From a checkpoint of a small mixture-of-experts model trained on Wikipedia: 1 pick a token.
Below are experts of layer 5 (counted from 0) of a mixture-of-experts language model. Rows are named router (the router's row for the expert), down (a neuron's output weights, with its number) and show model dimensions 0-191. Each number is 128 + 24 x the weight over its row's rms, rounded and kept within 0 to 255. Numbers have three digits each.
After each expert's rows: a language model's description of what the expert responds to. This comes from a sample of Wikipedia text that the model never trained on.

# expert 5
router:139159079147150072154112194098096102144134107124108135106118126099120115135100115139145136112126160118116113130164155121110088127152143122131140135094152107099094112088122140148192114191129159159099122107099139091115117136132097159157148137098156139138146136107158134146121212109077158097146118151151112150167142122115139150066156116151139133128153114072141097121140129102123137093129132090128120132142132141125113119104071110144130114155108114100137136141093161098099106131126107115094125109111152116146104151153136123117103136158152150114105099102139148148132134134103116154
down0:124176112127151155093133135121101140174149113131148126157163096127094098122112147135130148158120107095134130089109124100127106110110151152122099123120148107081155105171113112131104137113127120128119123127146109127089124159168098138133166103091132135141144074142138133147071058143161157191143160130114130191124131143112163163137154144073157137142098095132117107136120138159132141163147117096156140135157156138159106117182114140137160168176139108166111108162131125109113142090111139124131103149109116131122131117129123109125130148153178118136158147121137115075119141152147123102
down1:135166132132147112101128132135096135110116127181172113122129116136063133133139150107157134140134147123121120151168154088136142153148125162146125085126135142153089123072115129117137140175129092121153123125146133136127120150174102135170115116178137143122127144150134146134103138137093114063138148130117113202111106135129112137094089147185125139128155116129127152108143144129106130119103166103110174161127118128127097129170123056131109124121134149153115141143137125127103127123149165159123125091143201146137144138146102132088130106157120148146126100088110112086110114081159119153
down2:121159115134175132122130130101095140150137176109139131160140151089109123125109139134129139115188105104086173156094145135110136117148161124154155143138167113106130134129148133153148124138134096133118143178108125065128161143109154111131100126100145112160167152159094079102116113137151131104109129126099140118122130093134121130138107129120183125102150101128160123140156103090169159092161114097150101120142159142131097123186121160106140128113122139118181102129110155178118128138151133128158140109128161184128128124128150084131084113164111119134169087156161088098117134141132116143
down3:140143107117132134139130163148086091143096151119116166076080178125130131111161132082171186094143085111113090164173094105125132121123154165136137102153154127114129114112157153137145128132118127106094137152113152153138136100099141123131152150096074152077138088078138144149141097121161099129129095138123149098138095125112136136185076143136129128164130127120107127150114136125102113121126122167152140130108085160143169126117118126155147106141145135109158138150133142140147096140147110094150095130105122113124106121127113119138095139073110117113131157086071115108157101121110144117
Mixed group: pipe separators in table rows, plus capitalized name fragments and word endings, e.g. Arm-field, homeless, Leg-ado.

# expert 1
router:116123111169089136143120139114125167134112105158170122087110113106138165133112102119146152123097132140113147120138174120106157121087077072125095090113089169122099066086119085165175133178119102127163137118125102144139151097129114152095128126124143114159161176124149109110111142121122110145118104123116144144123132127136170137144121145125155099182089113089123155145114096128104152108142144167125110111125126153103089111129096130151145127099128087111133183122107150081146139146100142165166115126100131123107166122127138114143074138126118150139152154131105136145134130120157164144
down0:177123154128128110133138133104133094128129142156150164134126157106143109126143097156123116110103144104132123106102128136104150100112130133135102113121139087075136147166165102112122101118126162125105133137062171079147075082115163119117118120124158163136125119113135138164093123106131125115094135127139155128157120129158134148093128063118138155148123156151103145128116086137099143129105089171089090088145127099164173121107140139107098127129145116094140158128137117118113076127145146098136149144150093139123137135117099110187127153159178103123162120138092098185128141143146150113
down1:108087122115103115129152168087151125148136132115145135149116131061118142121145130107106104133135153138135105132160105163112137111125149133140105085150192112118098124152122114133104105141117140145114105175125191117095130181145127081112125126115119106154115113122124142137163118126141101121116148109102161150091143132106119152113152131148115173151077131174143095150100118091118119117143168174167149151106114128135141162142160144105130097084129139136141084120110172107089121096104083137140144117127132100110093099153128161125079127094181137139085158136147099130129142128121160152
down2:093129095115129142095140124116111129117094132170156158132165099137140115095148101154130069135134159139132169121124142114131158124125099168128117091167108142153106116166116089147106124114131159142120118134112103107096186147150156124119126106144124169096130107094161142149114079115151080180099150160100122116110130099140113139127135127109109089106137123149132130158120100127132122098150115128116145177161140080122096109145154120124173087124131139054101135107129130100113107126125116125147102132186152135148109152123084147116127151145100087140157110152105125127143160156098089166
down3:113098123122121125087111156115146126147138110124096134145184140133127131141141158095140141120145126122142105139099095085116125121096121191136156136133172121152149129181140141127147148116120123104138118171120109112095120123125166164155126113092166075105136103127105116092134145095127072110128127102105156162119136143095137129141158094117135123145155125140096123122184172166134097142131099130106133108135101132130179111087111118094111126140115124175114110149148150128141083076120122155138117103113151130131087158095076176149141070104127110095136151120116153147119184142131140148
Pronouns and demonstratives starting a clause, such as this, it, there, who, which; also pipe separators inside sports and election tables.

# expert 13
router:141154082144149071149105182100092107141138108125107130104115124102119110137099111141147131118126162119111112121164160120108088128151149125128142131093150108101100106079122141149196111191134153162108123109096142088117124135131103163149143137093157136141145131111160137154121215105074155092146116150150111145162134125111138151064153111148133135132151117078145103117147125105118133095118133086127121135147132141129115123099078113143131111152111116105141138144090166098097102137121108111093129105109156122146104147152138123115103128156157148117107100104141147154132136131110112151
down0:132144137146147130136114112142127162095119117150127185145141119113107118125157166072111127115146118130139150151126133086122136123138127136099114146103117099102154102152160133149097115124080115142098079137175189116149106124152127124104099135137152127082095108160134126166129121132112093117111142165090122155101150116160129188081099155134134129109147139103149108088082108108137139136134127139120136107121132112183128156112140148181171130100119139163148136159088119128087146114143163128104122147144132082115134153122171137189103148129154127116139103110125129063160121102117141104
down1:120166124103140098127112088119187124129126090165130154184157128142112116123146130132130160088109155145163118143130091127113124121136092151149140158132124127115101130133137150121092104138142163124151159157129139135094077114167080144122110127073121144137111139123089135126120107114120084172136110131087113125119161125134103081133145140175109161106136156146174162135166116106107105139121170130133142104134076089126159116130113125145164123110127141117091115116154149123110111147181125106157112137185119109094115123114126159202125109123128115104121128137091131106156098119181115121
down2:073125082167200109150167106131148133158100118095123126140118116128146125092133130151159088101126127155119155121153141166127091122136132107167108132109125168153132134158128097121103181148130120139114116114141111128134097137125112150117146121132125166147121109147114095073105141093118152143165190160120120128119135125163146127153135145119138121136118114122114151125135161117107142180111105134121136133127094151131143107166149154136171131117081147182143166130134158134160141082148144164143147176120143151167134091140135134081188153167135147150136112150135140105093108136115087124
down3:137154112065145157103106093128129145152156116120130133156173124137109185117150095111125107118187128147108117117113173175140139136166115137150086133134113115137139116117116120118113123166139156159147137112142152126124174150105121113122113114115103070073092134121150099117135094112163120114117131094152144138087096131082115096126081143116171077126169124123139107113147090116162075115116147130150116105124146161088105117156081142130125125127124117142128127111146143130139106123158101114145154124099117126111086104075116103119119115144192136108120173124106119120156116104134163139
Later pieces of proper names and titles, such as Enterprises, Province, Memorial, Jr, and surname fragments, plus sentence-ending periods.

# expert 24
router:105126133105153138136124148123138147165112149127141131144130162149133168149151125096143086158130117127140116187126104128134118178129107151102095129117135162171090100153180143080120139106131106078129129141136119122158150114117152148107108148125117140157114128126141114111117090133157088130139135142091185127144105119145172098136080175171105146144168117124127105125102107119107097147126107087114130137086068142073148129115174132126164121116137114118087157143109075118154140154116108144154117156100138110131119096105136145125118114142121175071130134147142072113158117124103143120
down0:147127099155126132129110115109132117154108130130112186097109069118179165148094127109167137091102120147119126140125105103105188155126149148129118131110137100101139130132112150128113138073127113133157151133168076145150144117121158136103133134090127106118109194167110103092114137122135148153120141186128131124096131124131150179163137144134163125109160097121120190111158090124152104102097154129135128139124130172159121142129133104102158118125145170140117103129112136155117141112142163138130111147093134133167104131123131189134134113132168102119165163092155152147134144165138129167
down1:105133099121124173117147131130169080132116135129095096101102167132160134105160149128104139151152136087126121162113142104177091144134127132110138122121078162134106110079122084132110118153142164148117065130152145099175119148123144132139165092161114129091141149111123110154180153117122145125098153078125143142118113115103130088150101151106121132138138107116107123081155126147141121127130130142156126142122096116129143127134141146132137150123119099140051165137130113152088099127129138122102127154115141134115189111125108044170162120103130121132124137158119141141124110135134077101
down2:104147104130123110140143110143097184128093132128152100114104132137142110139119122136140115132109138133152133172131140127112170096096155111137129137184129134140112077127148107065143133147116123095134102131098089143192140120188150156127101115106125095120123166148106149169117153153123143117088129093126127062086102104105158124134136093103092126110102150093146112137136115147134119136131112139126090102119145168124130180094111166132132089122143103079134092141108170137111127113153156082108178154110091132124148120111124140139150156122128143138136140141112115092103144177148162125
down3:113130138110171099138118138151144128139126145144114127085163117106165163091124099121131115137112131115113183107134109113099107148142112133198160152159118105093139116129148194146098155102142128102106110111126154121083093143147098120143083152092153139124088164125114158115113082130144148093118136163093154136180034123137130091187147159154101126109131123120105156124084140118116152129162106112145127150145107144102121145142089139116163129144109140114147142095133086131141137131140121133121099140111141133130149162127120167113154098172104126128117147128135123123135107121141113094
Nouns after the, a or his, mostly time words (day, night, year, months, July) plus part, way, right.

# expert 8
router:139157078153150070148104186104097103138140099124107136104118131103120117143103111139148135116124165120115110124167156119110085126152144125129144141093146108099101107083122142150194113192134152156107119102100141096116119138130102161151147139096157140138148132114159133148119216109073159094146111152157110147166139121118141151062156114148139135128152114078145101117146128106118134096120131090126114133141129136127114120101076105142126114152105119104138138140090156096102103134125110116100125112111156117147101142152135125116102129154156152125107104106140149156133137134098112152
down0:142147113092112132071133133138081107110145117117118101134119174119123150095111145114121110105142106110146125129137129123135137099118130195119115129109115100170167123101125191096103151136122122169136120135087129099091112131108102145101132157140113178119138131095084108115134120128128163143115098159108150129120111132164094146116124133135153170160122114142113079100105149141131153150142118130102086113130116081114104123144160120122165168110134093143134102076125126152174156131157115091088127117127123145172086108153089147159147140114104120150162128138116182081130077112117142109
down1:050107156142165163129113154096087106115148132136150158142114111101163111130096134122112090123150124106116149144131148114099116071142121118167112147157133111135164121107134110151111123172141125113097143131139139167143138137163134123164155126135131049123117122107146113151093153110099194101115145074099127139102123113118127147139134086140122106130098107128123140098125152121148121136137126130204148150103146116151094122132137152114110105151156122141106134143105103144117169179109088150149163113134136150113119150106116131129143128180143145161175138151125155135162160108117099097
down2:123107122142110180129157108132133138127133133122113134125124135119172161145114130095137118140148113165132115123106128118116126136121150096169140130124126132133133134104132123116125113118045159158112103129155120140097134108097121153139168162133125094122170170114127167136098163169128121172154071156167168144109139150104186147081117151142078107125133149147096130111074129136097143143170133105170169063129144148084140139111133131112168130115094107138118098171105164120123167153150163112127166094122167147114120097145129123117136134135110111109129115109138181133140099136123120140
down3:102100143133124167109135179146127193109117130092143114141111138178111129128119080129128115110152149121172144144113103119148098102091117129131118140122150160106180121133123063182134094092106120118110134085107129137197126130162119090128131102099113130142132092125112165100084118125117119130134084150139155104107064127096114138159138096141132128126140151138120134149153096106077164101117093122132149144110125135135130128118136152158102110121102168151116111120145175100156085102107127150157107131144148140124133127144138109135078091098103128109152122134130144099121159172112144116
Surnames and name starts inside lists, tables and results, e.g. Kassidy Brown, Stefan Johansson, Mayor Harry Mitchell, plus the preposition in.

# expert 2
router:122133081154115117142105156144138114149129083130122136113116117098140152122114089158134150101142099149145118168102135123122079122123096146119139127112099134104073132113106137155150132153107141153125160140141135127123099136123093170124098101106119150129109144108156106084117184140159130148156170123123155106181146160132112143132175085115129087076121154099136112126174143100140109101133156085124096159123150145147107163161115102148141089140146091111136136104104128066103150111089113164184111137118158132144133152158150135167141156135146138136108109111123163135095109140139180125
down0:071084109094152124166152131083112117129155143089138129125094176122129184153130086117152148123169113148121091112134123133146138175122152146150142123100141119103130171084109113138150134119160101134156132072108134091144168125105098126124106141171118103157136159125163111136122140140097131120107156122120123150147097133122123097164147106104108122131169146109130151102106130142147133123111155113132124134095119075136141101092102151102130167105157161141125164145098173144122182160122128095138120140130097119136125130120165126144086125124189146175166118112131150114135158125146085133
down1:137111126168111158138102104138122147146113097129096154105089150135097125105114096164135138129127137114134133119107105102139132144114126165146122172094114151108180116133102141135111108156105081128090151156123081114102099105214133102170180143117145138125112136133141081137156107094158137089117144104148118158097156133167132122139129093138150133146139128137120112129160129122091111132137099087136123114161180121100119141148109154084133117131089165128130169139104138146116121156128103093132150172115164142166132163128134091108139099125074100147109178108101146121140118104105139113
down2:092085116157122110106100105122121192138122106110102093075093147145105127132092138089164141141129156125129136111132110133151134158080141147117112121109095138100131100140132122114144142147128115178127128116158137122143098093106139129159141149136138091098146157108127118154116096146128090107124113151095104134137093105131093102067113137094126151151111158146133107059133152187155093081155137146121107119075122096099161117106143123141076124127134170169142102099136131112158148107125131139111149122087157143103115156183117149146121114116162145130139121097129117115148136106146120101
down3:108110084185110144079146131142069104119127105101120137128072146135113137135111130145138149116132053092093149099101067149114136098121116094126108135136138125116149130125138097161087154130133164153144118105105131092134109124081089167132153121086122104087158147105163139107115070126109157126108145130134146100110129147096122157109096151144111067123134099132121114129126118120114174154124137157180135121139124156110126105115154152128151112132121124157105126151105121095145143123149113114128101095103092117114121134102142166151110113147142078100134150152108121155139164116159115108
Articles a, an, the (and capitalized forms) opening a noun phrase after verbs or prepositions, e.g. in an interview, to the west.

# expert 6
router:155136103127142105134140151134117117138109093169135142081071141165109120117134097099140085096092115104141110096098168106049129097150153139130099143106129098134101109125125134131165107134117122148125131128158094139094073163081121147152128091129097078135143085131114114077095109107133115151094137110106105145123106132122137151099138130153155136146138115163092121109124130155103147109114107092156107122138149119143129121147129124127149113120151118100106183129151136118135091091086130149118095160093144166133115113120152099130172140143083103114135161137147142118144135126174123076
down0:138154034139141065168152111154153118148095129133102142145181124179132116113114138123126159092101142095129146120093116084154134131117105121158147148102119148159150124127084099154147117150141126151128128144111138117086119121084154111107129110072107119144131142104099122163173130141174095117145116109145105153153094130152150127142115132189137116139118114125156096087120129119087115146146127137149097168123134156158099141142118121126163106137143079156169126109134113132145150115149134097137145151134088148116134102159154152163120141103141116139112144173102115151126135126100145095
down1:171144101126147112158133168122063117101102100122120134123164147148121115090131139062101133152165139122173109154106103109139125093139167139136165082131124131119134130146137130121106133122137129113121110116131120169097112102104121144122149147101124118128144154115107132143125170098133106111118120094152087115121124122153174162144114126091141131137157164121082123113146104093144130162110134131117136201170087112125152113129173134132124147114157108128140129187093104141143118160125181099132123130117127158139150172118107126111150138132108161137156150071121124154154110162152143059
down2:130126180129086133132133142093147177098120125104136117144121154124089133129107117117172130137093139157125111164101159110119138126140104141138105170120131117083123129127125083149181126144136083128111089143153141189147114173124120162135108119129089132111151130112190140106129116135109144138150114133098105128111109119148112112151177095110175158093174120160119107143111137153148165150133177108157150094175129130117111102100110130084136105136129134118132146126119129101129104108073117117121095071120137134118079134174131140095113127110094147146126100162138130113129115135169135079
down3:124116150135124152183113123092116140112127118150149128150110170157156106142134137156153101096107083116159141148206105124104139144128133126133136102102131121141142158131145134125163140133117120151105105149134112128112116141111142116149109138164148090150091171114113131122136151149128077173145137100119182132091133120127129120151112128135111097125109126109138093086129091112057121171129107134129165097190139111129110104110130146103105129113154160109136126165089117131142138131119140158043179122074142138147139139135137141180176134124135166120119119155139139155112146143160124121
Single digits and small numbers in sports scores, standings and stat tables, especially the first digit of scores such as 1–0, 0-0.

# expert 11
router:130117163124156105146131077160110122123152136131118146139134157178172116139140100145137153121169168127114120159093076124096122158154122119062120099103127120144125166124175151124124106107125141111134126130178162152120141141094157139110120126122130106114148136120122118143145153117085137139130150129145181112106129109140143152162154158087134121095150179115122149132123093186161104164097131110144145148154117108133145126198101155108115150133119105119161161130122091122109141106122101159128143081105116144162146112143140121092132161100145072084138102142144114121171155125143144155
down0:153117113082097139123131119189140129165138121119139126123120121076103137124104134153110144150098102119116145143173148137159142146108114106111109104074132130143107114179166130110128084118185084122094150116103116173126110161109170122131110092091096195146110119120148136134151108119129120132155130111130111113123131128161100117139131142140151134138135116091111141119187141111108105116065128140115122123124135132162139147168132127093139128160114092113187152115120147136137129127106093152143145071151106137101092101121164066134150124118134102113146126141080153153149142107095121136
down1:096128120126106129143161118136134132092126092130119148106136167112139153086150135120111136135124093108098106101153074092126131147060077131135125123090129203122126150117113114089075110117112128144111171098156112116137135101129163110097137104186117135098116106165167132121141169154130110119121114110130150140146123154153075121111160126125161108168128148125147140140140121149124135165114131161110118171167141126133098093095124122069128134139124082146121164125130172130155108149137120114149108089164143142126145152138104155130158108136102104107097111181122131130110108134121138082
down2:112117116112146127116118144120123129131134101144098133170143132094118109139140146111170161111161111094108118109169167099158091165133123126162120128138114145141134156149114144090108106122150112139130146109189164083190149132125115094121137157118070146120122120174160152100164085094138120155113110121117179160149162145073129124123157125149167118150109136126111121095133104117124199122164126118093088127162121098103137153102125116150108141099119120119142153141134117146131118140093127112160120123122103123111071186141105121145150096147104160137147146118160143123130098098110087140
down3:124123105144122120111145101121113138116134133126164121114101134109117134085143141157111119149167087141141109150133164117158121108114153127172094121133129130149118151105148136113126144143146147089159100122120146122134114156113130077088093125100118144180115106133096116109146135119127121129131093104195143176142110073103082117054095129143090124129162127159161163165116170134135100154149118113112117130158150145139127139088126150154183128128111095107157100135123133108118102178169114102152158116148126128133151114118093132144102149162129125094137099165137067166110109137151165120
Head nouns naming occupation or category in biography and article openings, e.g. was an Israeli politician, Catholic prelate, species of beetle.

# expert 7
router:107141098131107114134114116161133089133134111132112134104071130147110125082116134081126065158104103120140115168128155125099151128115126114128135119120082132176105130119109162155111127151139111161146157129142062151130132111118108126129113149168107101165107101143127125077107132169116107091086094130107164162164164116119161139107158138135124134092162122101130138168097140101116142129134122082083127118117096134164133194143121120154115133159136170103111113175130090096123141142136130150165103128133170107112168119139121128135138097121130141131139183113139136096133095124141110088
down0:158139129144125082122110132115131147128132144152095113131156156142160127149128117167147121089143142120129181082147083132071147124107142115084129147144129144133121141203173166157155124158142129132107118120144171138138126146102074158121134106134144102092157113132144165141127118076120124156103103175143164123138144089101098079134137133066103107145157136098127134120127117100043142137118139141143117138125130175187092122166149122148124158156125126126143159119148147116141114143127105118168126145111107133154114157131134165130137125128147123096138133140109146130133084124129150103
down1:128153086137142145148131091126111102151096111141134100105114146156168147173143127139115138141162160092143167087144114127109116142162127088127157132090103095103126168085162145102119116160106127118170163122079144107093089118119146074119122151111120138148097146119119116140157149148158111133148075132165111127149129142188119156152137117156131151127139147145138147097143085129101169171137128155125164144134175126119159106107125140076166147089101128143133136146152119159142134128162171109126173121149092093118116137124152135122151081115149122128125117115088108119096132149108134104
down2:108096082112150130137123122116103138123111118110123116184139129128116100125120122147133121127166161147096093113135140163094164131146146154169130109134096110154099171113107163137126146150153137145125128077127152140103166155149172131122100111104159143143178095146127171179140143103127139108125132143072066125164144114156198103097098122113109137104146113126124133131123150118118102133093157113118173137127136098080150133123136111154090087096118132153091112139104117106081092127125165134109111147130116131144151153173130136127082142120138152137163170115132097157147139134107107109
down3:148133088089121096101105118110131136095129130125155148157108093154081160121141123152133112162132097108171092131141134114096125125135126124164143088124169137144058143101113123121106114120125128134176152104088123176146134120111112109142137094131102109158097122112173105150134131150152140150157087084113148130145143115183118159130158148103111142098121148151151173135112121120180161103152138127106094140120139118128134141075114138139084124138154141129117135125147094140127166118159153176140162107140155122181126121166117127135128111094081154123126163159144119082103120151104095147
Number words and quantifiers such as one, two, all, several, often after "at least"; also Total, Votes and % cells in results tables.

# expert 10
router:137158077144153072152104193097096107138138105120112134107118128101121114139104108137144132111121163121110108126164152121113086125149142120131141130095144114101103110083122148151193111196134156155102128108096134094116122136130101165149147136097158139141141131119164133148118213106079154098145116156155108146167137124117139153067155114147141135127150115074141104118142127104122134097118133088124116134144128140129118119103071108144126116152107119107144140142093162096096101134121117111098126105103153113140102142149136126115106129154161150119103105104145150161134129135100113150
down0:154170148146138141097169138187151140148151103143163117114118141110105168110089121119099113082092146140118141157145147127059148084116155147125128134163117179133085127142129124090112145090071156117126119129092146145127103128147108148128106137092097134144125118085138169127113133137092170142136173077104193135138130124125127139146100126111107094135134132101110137134142097171134128112106135127110143131129104130085147105147134099180150108135163099119117113139105120106087100144126150148119168155151143147139143141094118140146106121172116127132082110137143078113153153131127121112
down1:094173156146099119129115108093158163095101130135156138127086142129155128123144115108128175109102113137107125167137115133129129131107174110136123115138182130050138173081142129111125127160117184146147105175148101117133101164135141081155127136078125143136110114137123152151151155111095132169149122172118095122134185135134126107156106114153115134092168104157133150143173144110123156089080140133130150148133122116118147149119086114102172099146143097093155142146175133165128105136116179103157119122115143120122095127107105122116117136132131131136117130123124136133124146163151091150
down2:134106164166135095168123161125097097081126125152100108143117122154111111106129141146132139123143153126125113107139108106144120137111098150111146139160112155147119149124100133103066108129163136127177140119126115137098192181151151134150138171109140135111137141128116145084137120141110134139105130122115132117129112137088136075143122144121118144093170105162085148121138128074150158104185112127100132163132140130123114118120112179106071139160106084182163083154141133091114102108081148113155113112120155107162141123124156119127105122144160088150130115107125139102137111103173155122
down3:124165114115107097128096130087099135138115117116153108125149120124103097119069141097121128131137104099126110134170142080169108127147128122132109080115147143111114155108137126131155127126136129124128107142096118108171121090140076095096095137128145127127108116128144139121126144099077098159114129112148156149108072117166157142131157120104126091132092146135129118125128113117090144143170102181112142162125114126097100103104133160125081124128144111087188104158131107045108146135112098157167158089097154129143101107133133136128154151123160107135109153151178118149112148160104125129
Capitalized name starts and word fragments, often surnames in table cells, e.g. Dixon, Stanton, Operation, plus dashes and empty cells.

# expert 29
router:109137074125072086147138128127112088123139115131150115131130090169115135119174125126151125129128146113138184153100148129141154177105119127163139123154136117131134095118182143141141117135145166154157109117121136098145120044095130145150103135134132120084146151108124144128163163136106142157122093119123164068128171148132150139132136139127132152148092124100132134126134111163094148124134127093112118080094139140161131106124106151143165126126133081128144116153150113101152121126156119123153122092089130124106156094159161195129113144105152135139151120122157110153129201137117140141
down0:164099120142132143107136150136163096139165151145178139118106163183115085127170115125134134130131159152118136134067089112112080130117164124159113153150129114163135154146097122131102167123137108114132154101128076119133165126116127144122115107088121104120113123161095175096080167103119124102091113152108114117130120127138117138058119139118127123094135125151129134141092126154116142151133142137166118090139142097129060118111140109124133113098110097123134138130117152139120154103184109117126108179134117124145122107123148161156113153179085115132099124167097146151116115169106136099
down1:134125141126133140130128107117110172126092159113166114151124106099136112119134105108116112117127098136117153134125121180134112073132171108110162153132122122111161135152179127140107135126107181122134142091121134107151129125095174098120132120117104129118120125151148153120153112131136142128137135103111103109147146072112136141139126135106129101132126161117156134142094138114176125154147151137095114120131086114093145160078130141120140138086171108067102109122166138117131139104104129104106165146114124125153124126136114137078145121126072159133102136153108131020088139151186099092
down2:097145132109121120136148094134130123102115152083109109145169096113110170120111131113105140146138070110162134086134148133139124095097095130115124131161157120124141149096101163102145104099146102120125189085140137129095133101152136153150126126164098092119093146145127126128130159130129119124202118085090080145113128141115100187177128159164125093142070116130157112114133169121139119131154158136126101109144131103140144101096139136162148132130128150129122125103159127118147094076141144152102140145102119140166107118149116153085122160099131094120152125130131150161100149123168152140
down3:146138084103140124135112102109101117126116131143149108083141181090151104118106121140141113134101130153079137127100118113163164167092149126107111121115124122108087107082106131158140151091153168125119114112134176098101118118110133149164123111104163127158106103161118165124104150155113147130128096162084133099175100127131123114135158115130160126141132085157160142099161086126086159118113115086111095114155144122129106144146169137104091131089096122134141104124079103100115114152084093124130119111115090098110075089092155174117133135153135114143113161119136118126113120146130131126
Subjects opening a clause before the verb: he, she, and surnames or nouns in biographies, e.g. Banks returned, the community was named.

# expert 30
router:136141089107146104136129172113121111114102105118135120118099150094132129136145092120111132110119151117126112144156127144116114127165125130142156167084137135102153099140146132127188133161119124178103105129099151085116109123139113119146141125117153140147143108146147126126104160111082146120195145108111118131123135148132122142110159156151124117148139092084122128187123121125110146119134129150181140125128080159097155107100111133086113100096130086125175104173107121083087093125153076154087163127138146098090075127147163103141106136152140166097114155112101129134101122117151144173
down0:135117093136135087125065181123094171090147148119109109127130141105126116098085113145123129148152127137142123137167146097143106124157142104128162148117143119160151112099118143150134110134082111138137135082113140116134098145131131121132163097158161182161161109150077145107153124143127127132137138136121080143085131181094109174125122118110140120157189139137119171148148148139128125141125163152137141144131107127186119110115124113112149143141123157099145059105122153150158133127143113120087103116132177136129145107161113116111126133188143131139146130152138125079103095150086138150
down1:129148135148107164125116142140133066172154152138137098118142113140114134133151150126084120094102135144112157122128151172134140125088091077144117108135148171158121115129113132132128121127120099098134122138154125197123142145120155122125147101140102125127077135120128120086145121181148101090111132110147153136128164149176138099138150159152137151126123096123072112102079152105124102115093108134133109098106066113140157156151132129113116122110151145119135137098161122141149151151104151113073097104122130141150142120150099156150103118097172068103104102131133130155081144171132137100
down2:139129060156091157104111090116089158145131122164144149155139098101135090095129136134149131061157102116132116151131190144125156117142117108128165086130123140153117110178137126134118096145125138158074167143126133120099139090139157125141087142119129119129097154114102145124110150134116118160095128114129150142178116103073124116145121106135091142144127153154166105109127150129137149138140143146149105103165143165109115112123108100123105128167107167149134100105136138200173141130169149161123144139091159103118165136107103140133140135126090151144128087111150155116150099118128124136
down3:090099126157138130117145121118106142091149095130100126151099138116106139113147123105158133161161129136130135151154154134147130134096125165165130076151161138102144143114111065119115141112163176084131142131143111112104128158105115158111136076090055129082125155110129124097133122146181133119087143126109109112098094081106158136130110132123154145095148148129182118093077150117127137113139087149116130113150144100093150152135121110120128103141126080105089103120121163155129111107124139130114101177127141099107113127156132129127147113153129128082142093145101179111174120138123148127
Base-form verbs following to or and, often in plot summaries, such as train, hunt, storm, join, improve, plus particles up, down.

# expert 15
router:133111116101167164098134137113166115126160145159107114073099125178143164098092135111107161109106142132093137100066159162130122082112128114156071102113121103098104167137139137119124171153126182147115124121099114176164134143149141152137138115148158114112148163143133132114177156162122131145147137140156134130126145107143123151124118117120117094102067161108120148122131145117131137134094142146164132138134101103097114189117142130146162126120129126148135171130086118079125067110127158130129135133147126136152158138127108098093112134127125081151088099120103143102103146131124119123
down0:096124103127137124113119164114121120179160136155127126155124108133130112163151124138150107128130171097185183119145158150082136156127162111140178154101161088140113124153117108091167120133135131137143110130119122130081122115149117124112109090122157146154155139113167148135146136148133102133086109124137102112132120169069107146102115132110123143119084142109105141158117103092094113126110120135149165120066119140117135152120142072152069170090133127153175137163127117139147140095134110112177140181136133113145154134126102106158109113129147098095111109123131123113106082118115148091
down1:130127127121143145159083104165112108122102156147131133129105161091116145160101094135145116104099076135141138119115111098119150121119152101091126141156152131113101115116147162108116126192113100176157120138117164156145154126103166113088113131145135115115128099104142144134096145153124127154100162171107123120132101171139070157149118154140137148181082155083111126119156119156177100170166178156121154140108085122151146132134151108099152169158113131113143116107109138104133169126095134141148108098145135079138123145130103140104138152154104089113116123122129150153098121114142129169
down2:133130149129122132110119165109145121155132132135145093110153125116143115100114072109134153159144095159168117117124098149133149094148130106078133131136128108103134094158114140109122153106091153112130090080118131121105181151102122115149191128093125141145105150162108044101148109111137114134126119151120107110115127140147147169164138135136142099119112139137124177116136091181136109087146166145118149138137138116130144158113117133104134136085115123131151127092128096103161178124148101082124168154126133107150117125137159167095141153158117160129103121053126139144154139125139086108
down3:139114119118108110139108161123124112159145137162121115096106109130095154172087134109170149157115125084108098133091139125118133148107128115135108150123153142126095124115102127105174110097118103112145160144152130174181168135143120139165106121140139143133152118157133089145147146151121120166158125115157152119151176136126132085147141120072107097108119175103107144144089150112136119135098130079092159141126146157114114167102161070105108131153160139131140096139118118139151148118102120143143093112136160114135144176129093106141108136149150090113102085127157119096138086118192157120
Possessive determiners and markers plus of and the inside names and phrases, e.g. his, their, 's, School of.

# expert 21
router:161109171072173097108149112120121127077134147167152145111129154166098110120144124081149100124145090105108170107172087127131093120124166135136087090095115107148129105110103067146143097123116086130163143169100092110115116172154133169142146162125128116109111131131139118116117155133124107094116123104140108099112113132128144126108122135125126145162154137168121115108113124103124149157079114110148144097137171149086141126154103152138088122128105149110138103137113145079107126118129158124117107114114133115107125141115100171144198111152079130091118114133135111113130118116149091138
down0:142109112139153112113130175098117139140109135164136139083106158145117164149111176112133126115167145137151125145116125105152097095120156126119143152116084096091158138108139170157123113125132102140118122107149108086119148110131122089102128153099093110158145107111149107138096142124161143142153156123129160100137119152109102126095132148116136133077159129104143116177117156161166136123124133099174081137102166166123131108167143135170147155158161104082141118100142158156144114169080080108110154161111134134144124130158101136157081113107122134147134138149131128102065108144153098105
down1:157162148145121140148116138127114090132133088120131140123117126139113118152107139141125111156154140081113131169088125155120095134103181150104133093115124104133101147113114139161133156128154152166140105113111056157106143146153138118113102140133118144107118156103128139101133128141136135145105153121174098137133117117125134106130118106138131119099137131130160058115099114111124095128128079094133091169155136196103138092175172133120137098133112115135127145102142099137155140111146089094066075145123129123114166119160108134124119166188140147189153145137109097124116152118124090134
down2:139124139147112145156159075157121210181158135160152126137107147106129125129135147103095107120076133189129129105123094126147124155103139107140144120159090130091145095148178160121101137069125141133159107128149164137115133084155135116096127135141124151123107112144108117124123162112120131139142108090097143137123136143078116126157116142102106108131118118148139120115147139118157080152121135141121148112108139163130138202149142127122149136139108150123167111119102146132124096125093100127122121114134088130136098157106128156113164079199103168130098125110095129139132151108115113168
down3:168140110151151156132144115144132139118125134117142146118133096125137109168129080152136128092108103145136120151106098153152094122122134090151159131152142151146117094151110084140135134156145145132131152140087113135124120147109152146073107166095163141127116075131089143153145173110131149128128112126164121152121178125123162076137111105126097147125102140104172141091149143136121137076191140167153177137116111116186093113095100140127132140108167120161111100117111099107124095129138137167128168090113144125132114118128095065135088135124088124129140123134118126135160173107099144134
Number pieces inside coordinates, postal and area codes, ISBNs, catalog numbers and times, such as 42°, 68372, 1:29.